config.yaml
head_dim: 32
qk_norm: true
attn_scale: 0.177
init_mimetic: 0.5
final_lr_fraction: 0.0
Below are experts of layer 9 (counted from 0) of a mixture-of-experts language model. Rows are named router (the router's row for the expert), gate (a neuron's input weights, with its number), up (a neuron's input weights, with its number) and show model dimensions 0-127. Each number is 128 + 24 x the weight over its row's rms, rounded and kept within 0 to 255. Numbers have three digits each.
Before each expert's rows: "gets" lists some tokens that make up at least twice as much of what it gets as of all text. This comes from a sample of Wikipedia text that the model never trained on. Tokens count by the router's weight.

# expert 5
gets: " |", "|", ";", "-", ":", " /"
router:175101125157119121144136074164158161126120140122129102161117138136172136141098133137171151155111093149085129136154144137153117121100163177082142131144161135162106150128109085088125106106153117117110107163121100150148156090146151110103149133158120121130130178141116116128138133106100146144130130165136078170123128109120128175094126101121128102127091158098100117111131152162097138126157
gate4:139155142155164155101166172133136060169147129118147162132173169148086167136157102140112156132141100098141077137134109101106103104109141098108115184130115126142139132164139140106139129065145132097107147126098132109127129079112104109100091129157131098166112105137137115144133125133134109162137142143149136129111162123119101129160149099173097124140111115112113119114168136128146109142134
up4:137125116129125122085161166149158116130115125115134106109181106131119125108128159104124104149129164166104150088145125120113123114139092147070128140144108175084132121153124150132127120152146178110110164121066131119120115148092099141109148138069135129116165144170099073146151078118122143130125151136082122173120133127157140123140107127159122127118116109133178159130151149148131149100146
gate5:143116163120149130143143157121177155129152115143150096120122123179093117119179122116081092117129151108094124106165141120109154132119113129125104143168133152115122117161090162090177121109116140135098078117090127151116098124111135156120093109124151135115131132123108104122081140118147138106143116194111173106127113155113145151145146098118175165184138132152138118107146089109137157133142
up5:089149157157110145075097113133128091125113122157105166111180143149123137118098126118163146139100135151149065106127098106193095122104103136161159124111090160133106100115169143124089107146138114149147153147151166128150191165113111131111143146101124090104079125124153127134107092145101115131117139100140123146128116103109141129129104135152115099120155097115127141115143161119131141138099
gate6:147132137144146169157147091146116128127102126134148101117161169166168156157130150140147117134145094121115074138129155145110106127098157155111110149141195138182109130117117122127126130103077152132147162173139094138115099120139144171145078134080070151132153117106105116151141089133108128120082129118124135135112135121129134146164112086122122116145127108082120152109096087126109124116124
up6:113139132146120093121135152113141129131145143105097142147128093089083099136124123123098111137137154143143218115116167121158148134139094098121117116108084112092149111131115131115113114152172094126114089105122117084165143137122111088125178134161147092117099117145101153090159148135137117098165146159160102133138122148125132101103155148135135110115142180147160089157138136125156160150130
gate7:162127184080101124150137132106131135083084099147052189092139139099150163129132102135108106135127122099132152116100154116150099123148120161134144064152144127140165130132139113154129122134120133119107129119143133140082153156158108103161108105135129119111089124131097111111133122134185139148085132145151088168137106099108174113113126145130109095151121129113115129129112131140119144106156
up7:107082083112131100082117133133127122150130123116169067133078119141088128126132164182119181131110136151128126158142113180087101140130173116124136155126116152128100141103126134098121137112142165129128128137138107155116128119130163094152152158130113111127129153149150135140149113093135108145148137117133168137153132117184111117090134106127110168125141162096174131083131147084117154129091
gate8:127128149114139087122153122133142181123153100120123178125117151157154123102117129135157134132140134147088118151146111133134136110155132165176089131130129105075121128129134128139138123096084185047112080123123101125140108109154101147152097108135100166141160116127126076137163121134139151141087124080151129143087094150141159112109120169168129105132122162119126149127159136139112126134129
up8:189173125132091128133159117130120173139149131148158105143123113151135147077144092063147139152124109088123125129112128137142123127176123132111112159133109138127164138137127134141153157133127098132099157128122124148105127137126176163101121115177139185119136092147168135100120124125108100134138077132121109119086152162094122122137102131116118147133145098123128157191151100099091092118110
gate9:147103155145105123109078115114087112099125081136116145107099109133150110126142166123115152114142128147134135111146118129142168115121173088143123174125120123118141169109094115131174141123151158101150116109128084142140118147206090118152095153136116074109122182159155106096136124105137108115156134134130113157125127135127128116138094120134145110124160118101114153094129123080092176096133
up9:149099123129124152089130147118152090124155081136145103115132151108138122136183123105135131126167093133117135098117139093177102057077124125118124158145132137138104137136131108158155160161136173140133139162103110140126117152124148146131097130156156096131148126173140115109134106121124110168112146135097097114148080098129102179151153168099166137116147124131114147136109119109156183102120

# expert 106
gets: " him", " it", " them", " her", " up", " himself"
router:132109111102144150174136121149137133121113109130166076209186132087101171124164159137116145138133091150120104137102159085121110163126086124150105180128132128110090142153116124146134131110066072168131147107121102107113119145144121089142119113122146124144140117110132120157127136157153114092139144135131130133135109113141139122132123104134165172115104145132103082130109160111152141133129
gate3:173105167111111139131133138129111110134123126137138123137142123106100134085151143144125126142081117126098144116128088129136156112070198161159135135120151109102100147161146125138089132122131100082102143122091118114126139135102126182126114123156107146119152075105140167144119091094089136136107081140135076129128085110115161143117144163099141158167125137136142121135138152075132099111119
up3:131146137168163110171172171139147131109116166109111107107084105142119144111128128133143133113160127159139098145120117123174140108131122120139118126145080092163133116115146119111138103171126155111119091154141115139140174152104121111098162138102129153166076134124124169116133139087091163072096115109121109130169113098148124121163167076099117123171121135148127132154131117155103141149129
gate4:116110162126121119137115123142143125150128145102118078174144106131114158142115098148121086113147156103196119112127161131117135137140120121131091100112161090143099088136149175165136085135110098168114161150137162133169111121162134147148117130123104181071116137104148117106139180162114150104136128139138163148097143112113158148101118093164125123132124124105099120127142087127127136093098
up4:118148156137109119134180115123134124089147144087133131179114137159142102137121124119121106107158171135159137130139159155144115137123123109131095130152191106158123134140128139128114067112137124160131127165155153136154111128169138179064107147113182137094135146127118110127121161177130118113161112137142165140120121122124154110123131097130145134153149114073088126073120113129113098104092
gate5:128077184119146113163121109137134135107113123142139134144135138157099102151148084185103117113102167134172158129102131138180110135154107158103105122145153135114076114121097084135122144128127092154084152136126126121116151151115163095122102143118124170108110132142091140152122145124142142119075129119113160130094136101121097117108113154135194147174134131135105127099132144167103144104134
up5:109107095111178132171121136127115171110131156145121128121134119145145162228146151125166110057178146161106102119147168121121143140096142193099096119109145111108122096110098090099153145171117132129135141135127137143098153134112119125114102122127111143151115116139108132123122138099110146160136151120132138119103121105132131120102117144132113112131109111132076122103165090107154138141111
gate6:085140146100144146188116090124089127165084080104134184112107118123098162107147138097125143126158115148085142190130142148105124134138127115080130130109106090128154140137137145133086184103142100171126134146106112124113127143084093111115125144139146117113164144175129156120125147139084133097127131123104120105144103126101104112132124127132128098201121127129122145140128125119122147107146
up6:116122119110128094141078145116116161128158129126140169162129096138129135112131151127125163159125099107119096152124079148086134176143163153136151133155084161114106155149135126185136148106173111103128106132120140140093165140147135123071156127124116089116122077077162105121120124101086120100143140096089081136101138092156139125131146107144141133132110136106142113095145124105150156122135
gate7:072120097177144146134114105113152135110121138142134147185124106085121156127085080173105155142131081147110105133148180118137127109138120123085152139151117105120161090164160138121149124126086099160136124151138132153110094137114124111149133128131096142096174138114089115141181139141123143120148129128087143121140164151162151132091096119141130144105091127143102119135089120132118175114126
up7:177143159086122114136116103143126122129091144091104119107118136175117108133155165110110130085150141127124105150119070142115158096109142156122116115121134160136095128097125164110127111157149124113130131099100105108141177127093136115123123136118127159150076104148136116089086152150131123142145114146124113133097116138122099108160183100161118136128129166067138174180144099111166135141137
gate8:128092115113080123133136077133177131095116155152115124117143125135151131137092149172125135123118136106160095136124131095134129134166144084085089121137137149122145126162100148111118046108125103157079140102106118120153077123150157107127121127138116172108138139136151075169141102166145126120127142176169122153130111146110150119095143108114131099136105138106140131132103145088139154123159
up8:168119163144122104108100192113092126123138096121120138085154136144141101107131131144116116166133139158129140140180142131098141157114084161141134138104113104114100142133155115114136129193128164154134128132128124092162097118161144103132147136165102177116080092133110123100096156101127121120144097109097158094143104115140130173110105172123130127122115106081132136164130146119137127076128

# expert 61
gets: " s", " f", " w", " st", " h", " dis"
router:135110199120162146157105099140150173067104135111132089157128127162093161149136139144121150152127122110161167168176139147149109106094131121147095125178135095145147155099138114075122122162123135167127133109084129146132133134107128125153143130155171113129117117151103107122120145166120122128134140113112132135148123135075134100139102130123130103094147095112093128158087103122111107093137
gate2:140147165093095174093101098117141157125126142143145119146124109103139127134118153158102086107151087156141111122106150086171148128135135163158135132094181170088125118135114149082111111139163130138092102119076132116079107144100154077152145136118097103141101131165111125126143105165097117114116132124097128114131131141125132136134109138119193084118119148116120126104110130098144168130136
up2:135114136128146125115121134107124136128178160132139152127103136115117128115099128133154133157108130114161092124184083113124146133086118083091106137141094119116112173155084136134114137129156173081152126131189133127130119125136116168117133109125109169102147110133131127126127113112143161169157110149104130143169183041147142131131123145121137160106097116155116112151148184103124135134122
gate3:155133149132124144074090133124119152145108100079109142106121137134113138137168144157178134119147138105182130087156087120108156134113124096126162107125167092137086115120137124089121101119104118099171126138151137123131106149141117132098090084126101109108171149109157108139152118100114106134141121158123142200159132114105125187162146135127127080155122128109126129091118127104122130101122
up3:096122131142156131126150120169110127142134133043113117129123159153104127130135116134112168177100137153113138128128183111121124178141097124172148143138151104121140140116131099148072108111119110149122136101119161125107146077134141124142100128145139109141146097136139077138086187143155149150172113095116138125076138163145104117099129124127097090132126113096103137124159140128119136130086
gate4:136180138173129116105110104145094141104064106123134095187134157122107136101131135150128142144128100102117118175126109121123076145113173170139126153139167155101111177132103131132118124122102121166151133120121147125115133085132133121156166107151136091146142106148118119157107155145119140097087198132107140135131131149134086098148149122140168153123146104133100112129080113130149117114123
up4:126129133128130097110138127146147103125103112089093088120162136130116120139103121142153144123149103106182162179140138145144154113111129133164115147114129153151093150110063111117124109160127127151142119095155150140119128100168118128129138087185134123180166146171156091155113140124125138095066174145137156174135127115149115142132137142157117135090138103117089140107096106143144137106157
gate5:126141146093145148116123107147121160124145140169106134111099143123122119111118127155141089158091125127103124140151085124087134161102119157116143136091127101133154133102136132109141123183133154127144124099125128166095141121137175147131130127148111077079143116122090194106102122160143185107146085141127112176137096097155162077106131142138119101161163125135105147142076139121137128142131
up5:134101149160104129129122154118102107097112135178125161115079125135135100150105098118113132160136125173117182140139123151129124138141187150101150108129131125140096107166099113111139118130126140114106140135117184085184150119122127127126155142067149163099183108113088129108120127141125113162105144126096152130084124132114133165097119115128114116087094142103124157145156110088096111107130
gate6:097096148139095154136131127161111122157168141082121141126139131120115129099182133131132106106134160128114116139080163123130155175128154106125116095166121154172136117154132118117111120105161111119157160071121114193152114121123151152090129124146081156133123102112119115125095111114118120094142125137122132081170167132134115167136132116156128065111147145152128119117078115099130151096133
up6:104129153160136121116146123125155109143098105153148165144171091116142143159089132119116127155143138146122134112116057130110097124107144130153133110157151117145070146130074151131105160153127142124106120177168101161088143140181149117172142142119127102126121131134108130141137060139131102125119118103123103123132093121121105141093159126151155107139077120164143144104128117113156087128092
gate7:131131147165091155091131121145129138148108144130110102107177122080142115167101168101141115136135102098094150152102141129136123136135147134077120124129106153162099092158138101070077113161156127082114113135121129118137183155115129137128125180168137123142134157086136108124155122144119106142144165150090126123165098143143117078122141136149130116134130117170132164099171123097122137133122
up7:107116107120098105133120145104117118141149138160118125115065100154129150059128098203112097104086148104121106075116137164148135094157145140138124150151113152074145162147102151110134136119102119109168155185129104134118126154166123144127118142095129128113164117139144159119150106094138101140120145105161107108112141130143113160088128137122134162142115150104131122128174120143124121094131

# expert 8
gets: "s", "ers", "es", "ations", "ings", "ions"
router:149126118091125141133136134133158158107166146121151121118195146098098131106098114193104103138162135119118110132130130128156146157148084160143107099128140097154101120146064097169157112127122083162129109122126152133155127148087140133137115111157132133141129132135080137144122158145137131097115138164163133125100150148104140099133106145179103129135142084139113135090117131157125083122073
gate3:114133187083096127150117104118167150108127093089132152163169131117118145141148128166143113125153127155138133148111113138190152137119106151116105087167098112137129138122094108135140110143123103095119109138170106186139106136079147132147109090125110083112115102144127116141122153140091140088140141138116109104122161178103154069147103116123108171148109127138134131098113136151111102122116
up3:143162170105094113125170112137151161121103127094108143152148096162142139111090085133122131146111124123110122130127136086139142133124116128145158115142156102179124122125137113110129140147158147096107141061099142155154145128159137109134162114142146160097101095105140126113147097139094135135179144087120101094134131155122108089126103125115145096089118174086131140131131118150104085192107
gate4:146132115110131109130135087132114085150109107087139110127089122132160133175112128144098093140133142100102171104143120142169098122140108120137127139088067119129140103144140142149084147105124143132148134141150128108175128094106150134101074142094090128131152129149124135191138138130062136136144128134141140134108125104125096109113113155166132128108180138111104137186163122080116133146125
up4:148139136105145128090144132152108123153092104105144145100109098170128109142081118113071125143150179128129115121166159145147104143106112160140102156182127094124108120095166157104118145146104109117152106103134145139100114115084099186120140135141154109097123137152090119146122119067085149124123103136074102146133118149139099135103155141134151118132144134162109125113122112124162120177139
gate5:101175143103146172135164112143120164147139074132097143134136154140131135158150109153132097127140111156097084184145116110127131117120135131115116166139186126104108100139133143155131119126135126145150163116119138140099158082109123107114114074140154126146145156072094122148089092170128129120126170158114099122156127071110143098129134112146131106109129143135153108117121152142088115088153
up5:155136107128140138097112151109138091146125118077133164100146109141129084147150128100144178111080137112120117102171114137159103165099107130123144138120101121093146124155113156118122112089117197143109122120142084101140095114110095103139139120158119157127163112145123157109111150100131152135163129078165137165139150171106094173140149117101148158173127149130150119129137131138117121096158
gate6:133135093155161106101134148143133146121123144158123112145167132127160126113115131128140080140086109151128128173094195148104141156136167154133153101156122131140134143150118103144150093127130161131137114119066119095071159155132147112158067114189134116108107148093159128123125132066088143105157157167167115095102120139115124144139131148117122130133154128118125104131113128141123116111129
up6:077122151095100132146121117102124128101134126154161135095091115098111126132129144149117173128157136096143116101165066138117094071124129112115126148091151145120129118114145152098143175150103092121130133114167118120146114095111095141092162148098108160142127123143057103131111135192153101164100127097100132121174141098158124148125125132154129130092111139141134148147119133139147126154140
gate7:134127156133060155112146104101151125118115152114091132173119118127086165094131151156099123111133095109120114129103113118136160143134175103126109122159120117150076125108181185156127098112141120124141168140126137102145111128164132144105158112139174143109117152123146125113099126162149110132086127165079150080137138156119134107093105141119176130114129111144097085146128146156140105138112
up7:091135151105174112136110108164110106147116110118121150122112106129122100163128167093152123114158163097183121118148117142122098101119109175116116104156111144106110162132084089093122150147101164116148143123123104147097180132128117128139133154178088112128071095140090114142133109107092121101148173123152120172157100091130139115139133112147099135124154139154142150088110123157116121137134
gate8:134141125108118132157147174130124150043147174131132122117152131089087175112184143091164126130129142093155130080128164156121148110138115130091123125090128107079115094115116169107126135125134124134119133124098110121118074113070185149154145122142137150107150103113117151160116135147115121142136123107125130123118118142087116141143119170112122142097170106131126129141120173131126154131146
up8:114111156105142131133127112136114130093157124119120119155153140115086152114158131093148078134118146037153180084148149165156111112100147126074123111130136093122120093100141170123140130140106101149126114106117134126106105117100155184137133126156103173128128106124076137170140145150101091146136129099129105136088115143095149110131125151120130133129151110121139141161127104158148151159139

# expert 62
gets: "ed", "ing", "ated", " led", "ating", " due"
router:150165129109140085111146149141170154146124142117126162155174109124147107113111055162121155098140137138113138098114110137099145113094107157143164113137125116147117159080129108103116131163132078111135179118127172103139127160144144115142158078134109100112119137100113136107114166155132117122132146082129106122118116116115172106147128117152145118091125149137120158103181075116158108143137
gate3:113148152131077109118103141132124108101125118135133153090130122105077161082151180136132121132143178140123114156165118154149117128161138095134137128119133109137138082158149094133119134145127130096147137137152143165160127152149103117140154132119156129159134141076084144105121098164123069108088137153164130114120123131139093156124129114163045126135124122148105086124117089118136101127146
up3:171136136100137075108172164102125101147113087142152160104112120160126114108133099142151108139155142181103111166157144131094111146106152102095129188127129110146103102117122130101136114121132090115120110144156131165124100159151149130155146144145126151126138144148104125130113090128107135136115108105113109130185182135108045163112114151110090133108107141102137122109149108147142127136107
gate4:125130136137139130153146125117159197140131120145094143163108100093163077141132118123118134077114127160142130120182092152156123173123131126109114102158112185152106144134092156109103149154151151136108120165159129134095134139121139125126112087143121118115121139139137126076146147133130156107140152126106153138161109175130141131109100099123123129113095145133115200095166120158122132075134
up4:117118084152089142115131141123120082117087093136167132091133136124075144123147139139170118150175099131114104143087135100085143095119114113133129137112143124106141095117186124178122105115125102102155124137114108104140138157157123104149124124113156093145155110138101112148117116170076097122115136135109128168137125089119154125136120144126122114141179097129141043141116161114123129116121
gate5:112111118108168167130110142142173165117105112100097121140180120085122121158108098132133112104135158150123121158104113140140117151136141128120130134158120116140113138082111111109146124187137116136136157128161143158151132127114094111158100109134143143105141151096094112146126152171092114097097157116096115137158086101123187085169163116141135085126100143130162144145136115070128137095133
up5:088157104152093154137135141142142171157148150088099136137178137108118164134139128137155129119121142137137142167097126122096101118162125137130110125154166117152105103098099145103115157128141115129118150149170106144108120081113119123118145093160165123112118171108103117099143168157144185093109115119071128136127091110107117105165135129168157109116127147083122160138130101128086149105097
gate6:116112099113151152130091088113159156114150120121137133137131124121108123128094142146102105111189093140112134110151141099157121109150123148102134090128115153116106106130160105162173127127059133129120103136111143129147125122117115157153135143143119151094129130149140130145139092104128187158150137112051126111082156165147091142092120131132146125175095160166131128120175121106154134091140
up6:141132140135083084115165159110076135169110131118122105094116146163125126136157129125144144165116151127133129174145131169093162145098151128139155153139165115112153104128086108136106125090148113132127136130128128150113115114169136096094115128091147096155107140084102134109126142182123091096095153172179122141144132109146142099181144132140132104099168131116157093129124093143141147138112
gate7:095080166137155149145084157076152137176110150121150161112118081173127099138139115105118133082119124102171115118142123176126105111116145104114140071121147122116166157116132078137147112158111121127084163099080145183115112128134123119093122140154130122134125163145125150138133102125079143114135157107143125095129118132117144141144126152185161132127153145121144135137136113142145140148149
up7:129106165155125140149131130102167176150106174110157107133138095171120120145121149159142168068111121102157105117107102167139118117116125111122105100132193096117152101138120138130159089176132121138090135117102120150117102150108118109122122137116131135135136160137075173123132116120112146126102169127125172098069111124085157099137129116148185127152117126097148140126115130113149128122137
gate8:088145162090118146129101182157168138153146108148178116153147150110106108139125103136105163112121092150090107182130111138143110074098111127095129129136142113103120106129179154114135155119145118093143127123131135075158139155181105093126120133120128086120125128096142101132147132106135104103151097114113122124118097102104181129136143144134143160137172144140184109125132140146122119091135
up8:120120176097113154144141142191093119107133134156150125136095135130122109124118146160103147143139115146181163080118130138148116137126138128132105112100139121068112131147120157150094123131129109126135164138183179121154099129103172145124146095113115090126140145142118150106124126117139138126145179090205118148123134146138126103096116142133109148149147101105106075147081109135102124103143

# expert 92
gets: " ", "–", "190", "192", "188", "187"
router:138115129141177089113151124140119139118113117162156164140186121174105098167121128165140139138121176101112139105123143128102128160155126139068111141109102092148140140103141140111106096146122165180135105143152150159113112143123110121120118152128162106087133092115112136122160089119151171135147161150152102120109112129135148169113098133129115128073138091109122135087103125088159143113105
gate1:131161102133124139109127100138094147094120095120117097126154108118174088155136158125126112147101172143136150146134116132101122141061131146060105153136102126117098125128125125098146119113084120117132131104157160135119140116129137081085153106118146145164119133100118108119203142152115122158146120125149120113168165106135171141111133147153124150117085125149128090127077098126161098146120
up1:149091170142108119142118123142162134130119105075113165117086134120128095132149147112154134109145123107123121168128114118140131088129148126134140118154160141126137171122122127103159094153089132106136105154167127098101133140126130126089143111182144150112167099168131116104188127109115173123126128114104120109149128129126125146196140129101138128130100163112147185193158102127122156088109
gate2:132125106128111155103126119113171099079137110161106156120149133096178129130138121121143112146146117139153148124117077184113136150140120162119124150157107152155105126135104129110125144104125114098157105107157150082127139099133171100090139102120097122139130149124107120155193174101120145108133165142160146104136142098157136166147095176155144130078133143148120115107105079112103107144148
up2:140172127122117099146108142124176183159128134112119159110098144138138107136163154107143139078137121103104154113125091097111156152129153133156157112119132106198103152134143098152141094151187113134161122101116088104122124141092103088115093145127130121077085139113141129088111147113109120115109175130113108136127130112122168133135131093126146121161117126139116128101117188126156111117126
gate3:102129138113152101103115131134103120126130131144187144123139138115120127105142114100129137131130133133155085132136123157114142104165090097116144114132066146112136151159131167130128110114169134107136134081119141118116136097159109139120127146129113083129102096104191173202145149152114132166127170099121142144155100147139124119095133150109137153114110137155103180086111078155089124149122
up3:110155122131074133149143143107171126167122125098150153136082120160102112118105091159135122145113138128148154080097097116125164112136084105110174079120128157116155106124111177155162077127153133123145110154100084136119140097153127165113113144143154131114103136113149135100161130155136113142111123145114120144116155123087170129167126110165132178112120177131130113133097149158126138132149
gate4:128143179137175117097162150100169182160126198111127135124119145124149149124134090131103119145132138129101133114053141124126137111121171149156111114102173148135152140094103084106124133159152142155133140126137091121141134133122126109126134132142144104120077166164086114109167089117137108141127114123165102156111100130114161160139135127114138134140163112121129128106126184120138120100155
up4:143121137076107123144137163126105088155135130162115154108109122121145132100140162168154155121138154126189090110165091116107105158130130098115134146117113158082102189120136119161128130129131090135145134130148163150078179108119136102118140163107136105158110129091135128140122175100080152157141130153139132114116165142191109113139141115126128137108131116132130126088135131140099081123117
gate5:104149154115115104143119112113109147115142123132043158098133133178143091126147131118153109125127118138129122124142110122118147126124102111123123129155118142132126130109153153143116122147095157089123117075114150141107103114173152133135094101153097152123144123093075138113151101153137174111171150111080112104135126127118077140197131103090159133123151143105144089146151101163097155116130
up5:097137162089134128136098125128108134131145140116085147089136180180168107152135122146147120152158120125090108149153114126132089151178115102118116133130085121118096133123096136153107113166090152151100136088112140139092140140117168117114169080169100105115120134102101122120118103138147148119147144123133112101096109104113102144190134093132144160156111155099144121121174115152094137111126
gate6:107070127172160127141138135118152145107104070131182099138107139126086119144135152149117131119154151107119124147124141145161101092138123121138134121112134175145139181149138163123142118163148134143164105125138117114084197105156131131114082135129131089146115149131140133098095153150093090135172075124061143122109124150106130129134121111116117132146136160133138114134123152126134086098123
up6:123094169145111145120178119153144081092150092093143123102167126133125127176134104111123086154100146093137080122128118139145090117107135137138078120081122082099133131155110146162084121120125103130138167140095164098124110144116123185097122134133111090131141129092146136159115139131136141136124128112171124127115175148112127150136149134122121127128139110108127149176084110174153158118116

# expert 68
gets: " |", ";", "|", " —;", "%;", ");"
router:136156105102166137116159100131129131117155141106111165162120094119171123185153129099153096120123105135107144124143156093153150151098136144094145122113146163160138114146153104098089139151158140087115143159103107120106145120099144145081129158149122083084209131114106135130117125122088115096102162151148159118113106138129113164121120117114125135143104128152117080115171152141122117139132
gate2:170106127112132122138133154120105154120098113125160167134127093129133167150157095158113162106091095151150140082090197119112110132125093143131159084129145127119152132147138115126114137144139138075152114128128128128169141139145101127126085110129139125147130064116112159147141101087124137112119103158137158135152134100122136125182108096114128147136153125139105190107119143121119096112068
up2:138103126151076144139125123105114110134121121103137107148161103169127167150113138133116116117139074141126138077092167148133117124110135092150167158129113138105127164171123156126130145153150142071154153151092103139112143124163139159105131114145171140130094067112113133120144104097098137168088081158098129134143136116101148093157136122114174150118121105142147148136105113156157101111130
gate3:116171158095167121159072086117149119116109149104153112103086106122107130144143166136148141124135133151113130141155130132117100141155127099071112129138119140120140132131137150161115127115151136112110098146128093160049165211133150126131154120162133103150180134164125132120085096155140108143126131130126121111114120148151141129142126111106137110131119146145144131109147069177112150113123
up3:125145132125149113167080069115162116126108181127163131088117108135105111128106141145162121143120117090129131160137148152105109092111149108087098121131136116133137143123116146146118145086129132100123156128114096108103196188117113133138142124122128115148167148185130104149086085169151105154110145167121098102106123173149126130149134113148132135116133155141155136114164098152093134110116
gate4:158147107075128112159122114132127177085136148089137118140111122089181101121155145138147127152134098167129139117125118110099135165114090111115106147113108154114137113094117128143103090105124149141127078089137137150144095131122149130141141100076119067119093126111121134170137130129133174135162133169111164100108134130104141136151142122123137190154136125143168179138139129140160108127153
up4:115134152184073176137095165111150108127114120160126142130122142143107142140090104146132113102152113078133161118129155156144082097076149151122142160158130116116136141148123103136147146140134095108120172128129101114081128105126079147064086152138125127159124129149169143141117150173094116127085156128107139144109120109130113119132126154124145115152153142104099102089113117119134122175120
gate5:088121119114159111116153141106140145135100117120073105081123128152098123140129143127128159100130142133124164131159083136148095152109154111116120111137115100153133159142118106114160082106143142161114096137151131093173102128092107152142177125116114148095135082091151124099122116121115112128138140124115148116166097164158133174096115079132099152130156135138148117122113134153182128195121
up5:077166122118187106119137129107110141109115091128140123133121147128119131133140140149164119107147148129147125119144102105123145137086152131133096117098137111148142114160139134106141129142113171177146086105145123078189086153100085145141134163140133164088125119122145126097128124132131109114105113080135157107167091160132110142065146097135120137088152124111090107141091120141167123163136
gate6:174107163125125143099104112118144137131131117108140103151106061133121109126093133135142093125143133112150121113077126137143169174100112150105113116126126121145081137080126162139127110116119145097117140116130090103133169150146122133135118128098095131130128114099134104175128120134122119075121114156116122159162099192167105112129112145103069176156152133133139139114159122122165097176126
up6:098156104155124128122156119122149135153126129152110145124116161118139117082144123107094137149107107149100113109146144064117070091150165134162127138155122151103177150212075148153098181147160117167126120123088134134139119115123126105100132117123115110117149157141123153083129159135128112131127114101131136117094129132118144114180113104142180098152130137118126121129098161126127128126100
gate7:085124144142172109101103129120106138145136089108147147140082158114160149089085123174137150091123147110121105107165113142140139089153130109106127125149145118118152124146088131108121120145151133141138094153162106149114126106145138155087152150145116150118108156087129113124131120140104175080166173123157118108179184110119128145082176105113127066113123141137124108121127150122133118130131
up7:125105109095119125142151094127129155158104149152082106129114133113170152107142168094156095171119158100136129146163104121090145116150175108141134128102121129116124145143171127154122133120151099162075110128087156121088118143121087106093161120137151119170151137189133111124156104156162138137143136145092086150123110104138120132129136147125143092107151105141172105140117141159152126120081

# expert 2
gets: " t", " p", " f", " m", " b", " d"
router:101134189135170128131078133103094139107135151159154108126163134120158119131140104151133161141084141088148167163156115150162137104148156158131102123122136129094140159127116162107117148138121124131137100131141097097156147135088094134140145139101171128122147164144144152136140153155109124140123159088121121114085175142122093114112142092139078105093162105082106140103114122162125092113116
gate2:143161179083118148150150174139164093129148113150122160108106136057162163124131162140119123117125152143127152150095119135110164106143123109132117147137090132125099109127151113129132122147092141148163134141157100157114131134130117072073114081132144124147169120132105098148133134133128118093112145134107121108079179164119133122110160134158098088135129109084114157096122132126119115157097
up2:129111164135120163123141157158135134105177162124139124124176150130123148114143154125095133121126131141129094104136155132118088109125117151133115109121099127128079118128129090135122125155149165100141111125161123116101122100148109166113137130085100092111145169113133161112112101080167123090118151148087129134129169129175123177155090100088128140176105098174130131125105106113098102124179
gate3:130112167092127107130137120132139166122126120125154080142164154094090152086140140144109147121147137121156155121099097150132115092126112169102122162155119114136126164138141169151072111136108152125117138140187105115123164111108133142102199119132130145089134099152114158152096116146102140147120106089086112108119180128109116132155172126154147111119138122121129177115142149139088128155139
up3:118151064140139117155125128153102111166151134131178138125119134138148150133130135135143096118122126126110140134124168106105150122088104131173179104128120136148132161141194096108132132055144158141143188132130134112110099119142157139136122171083117136149124099108157133139136145117077115101105141101196119155118101154127122111132164120104094118172113123128126125121095106127152122127119
gate4:098115188150136119122120147097105099106097174073168137126173163116138133122130152107134111116108157119164146158147109150148127127150145102112173114086156111152116146123156087100138133137155110151156143076073122118136102098167111126124154149111151117086156095133136139118136158128090132109094160165149136131120099151098116088133142090116148140126138159122123128130093113106145126134163
up4:115147107145114119135125118089104100085145131097078089128105109136119125120104124162113127153129108113131144089149133140158093151142138139124155120131146129110142093128146174158095142187130105113109119086143100157153124088104123127123052132121134102118115079158105118144161179131114106128132085157175161111127142141123108133106153127145147101155146138104166182104129131152136136111095
gate5:139107118176102148126129122052094142109117082109120162122142143132148139166155093154150127104169176131145127192129153121100154140111149164108070120079136143104121150139097141092137116115095105123163148146124130112145123135101108155146120091098142102118098119153133155141152117136070152136118115130121137145135139112117145150168157103102139129106177108105114096134117121133125138127153
up5:130129146085162146103132165187147135152115182106108140120125123166098114132113122114072123164118106148120111074133140133167145115099098116166163155164144089145148095131153149146143108149124154141133107106140115144113116079147144094122123157128106107126138109145150131120120087137153120164134116135113112114134094150130135123080065168143118110138089121164120165128119144115114172147151
gate6:155100156152131150146096130118131131113119156113119138151157146159117161145149131134162134115156138124127132145083126136138119091124110091152119151144153122136159116139094097131136187103167136160104095124149108102127114100103088143128100101108149142090129119140150101086142141146134121117145068162108105122069161112129118168121123103185124132108089135140176179118124142186125110130107
up6:139184125095124122082172146124155126119141098110140106121128127142118127114123136109118095139138133096134128104159140111103160143122119090154134129120103136114089121096149127111085107135081079084173142142098157075108113144157148130134090139139083155190123088134123136165151090123101126138120182128112131105142117146132133130114125155122155119129159131141115090131167118076175113123135
gate7:103129168083130145134104176111136145156181163154127124129143092161141154146140151130118124122124149101142130136134134132140153079131115110139132084097131118124143160125090137159092115101127089107138135114158129107111103098122074126143134126160132129147144114126111098134101161185109198134170120141125129140104143177136115112145097150172105147116168109094138122077131130133134119080116
up7:122157147146119085104128105126115117081113138140133153126106114126118129133118113119170138193135166131118140140081118118119125121131114141152140111121112111126131132124119073067139181070113119123089165103069119128128129095121094112154091133144122098119106132157160097125157150097131110135078120138162096160099122171114145122111088154167130090096131139132106119167120130128164131138131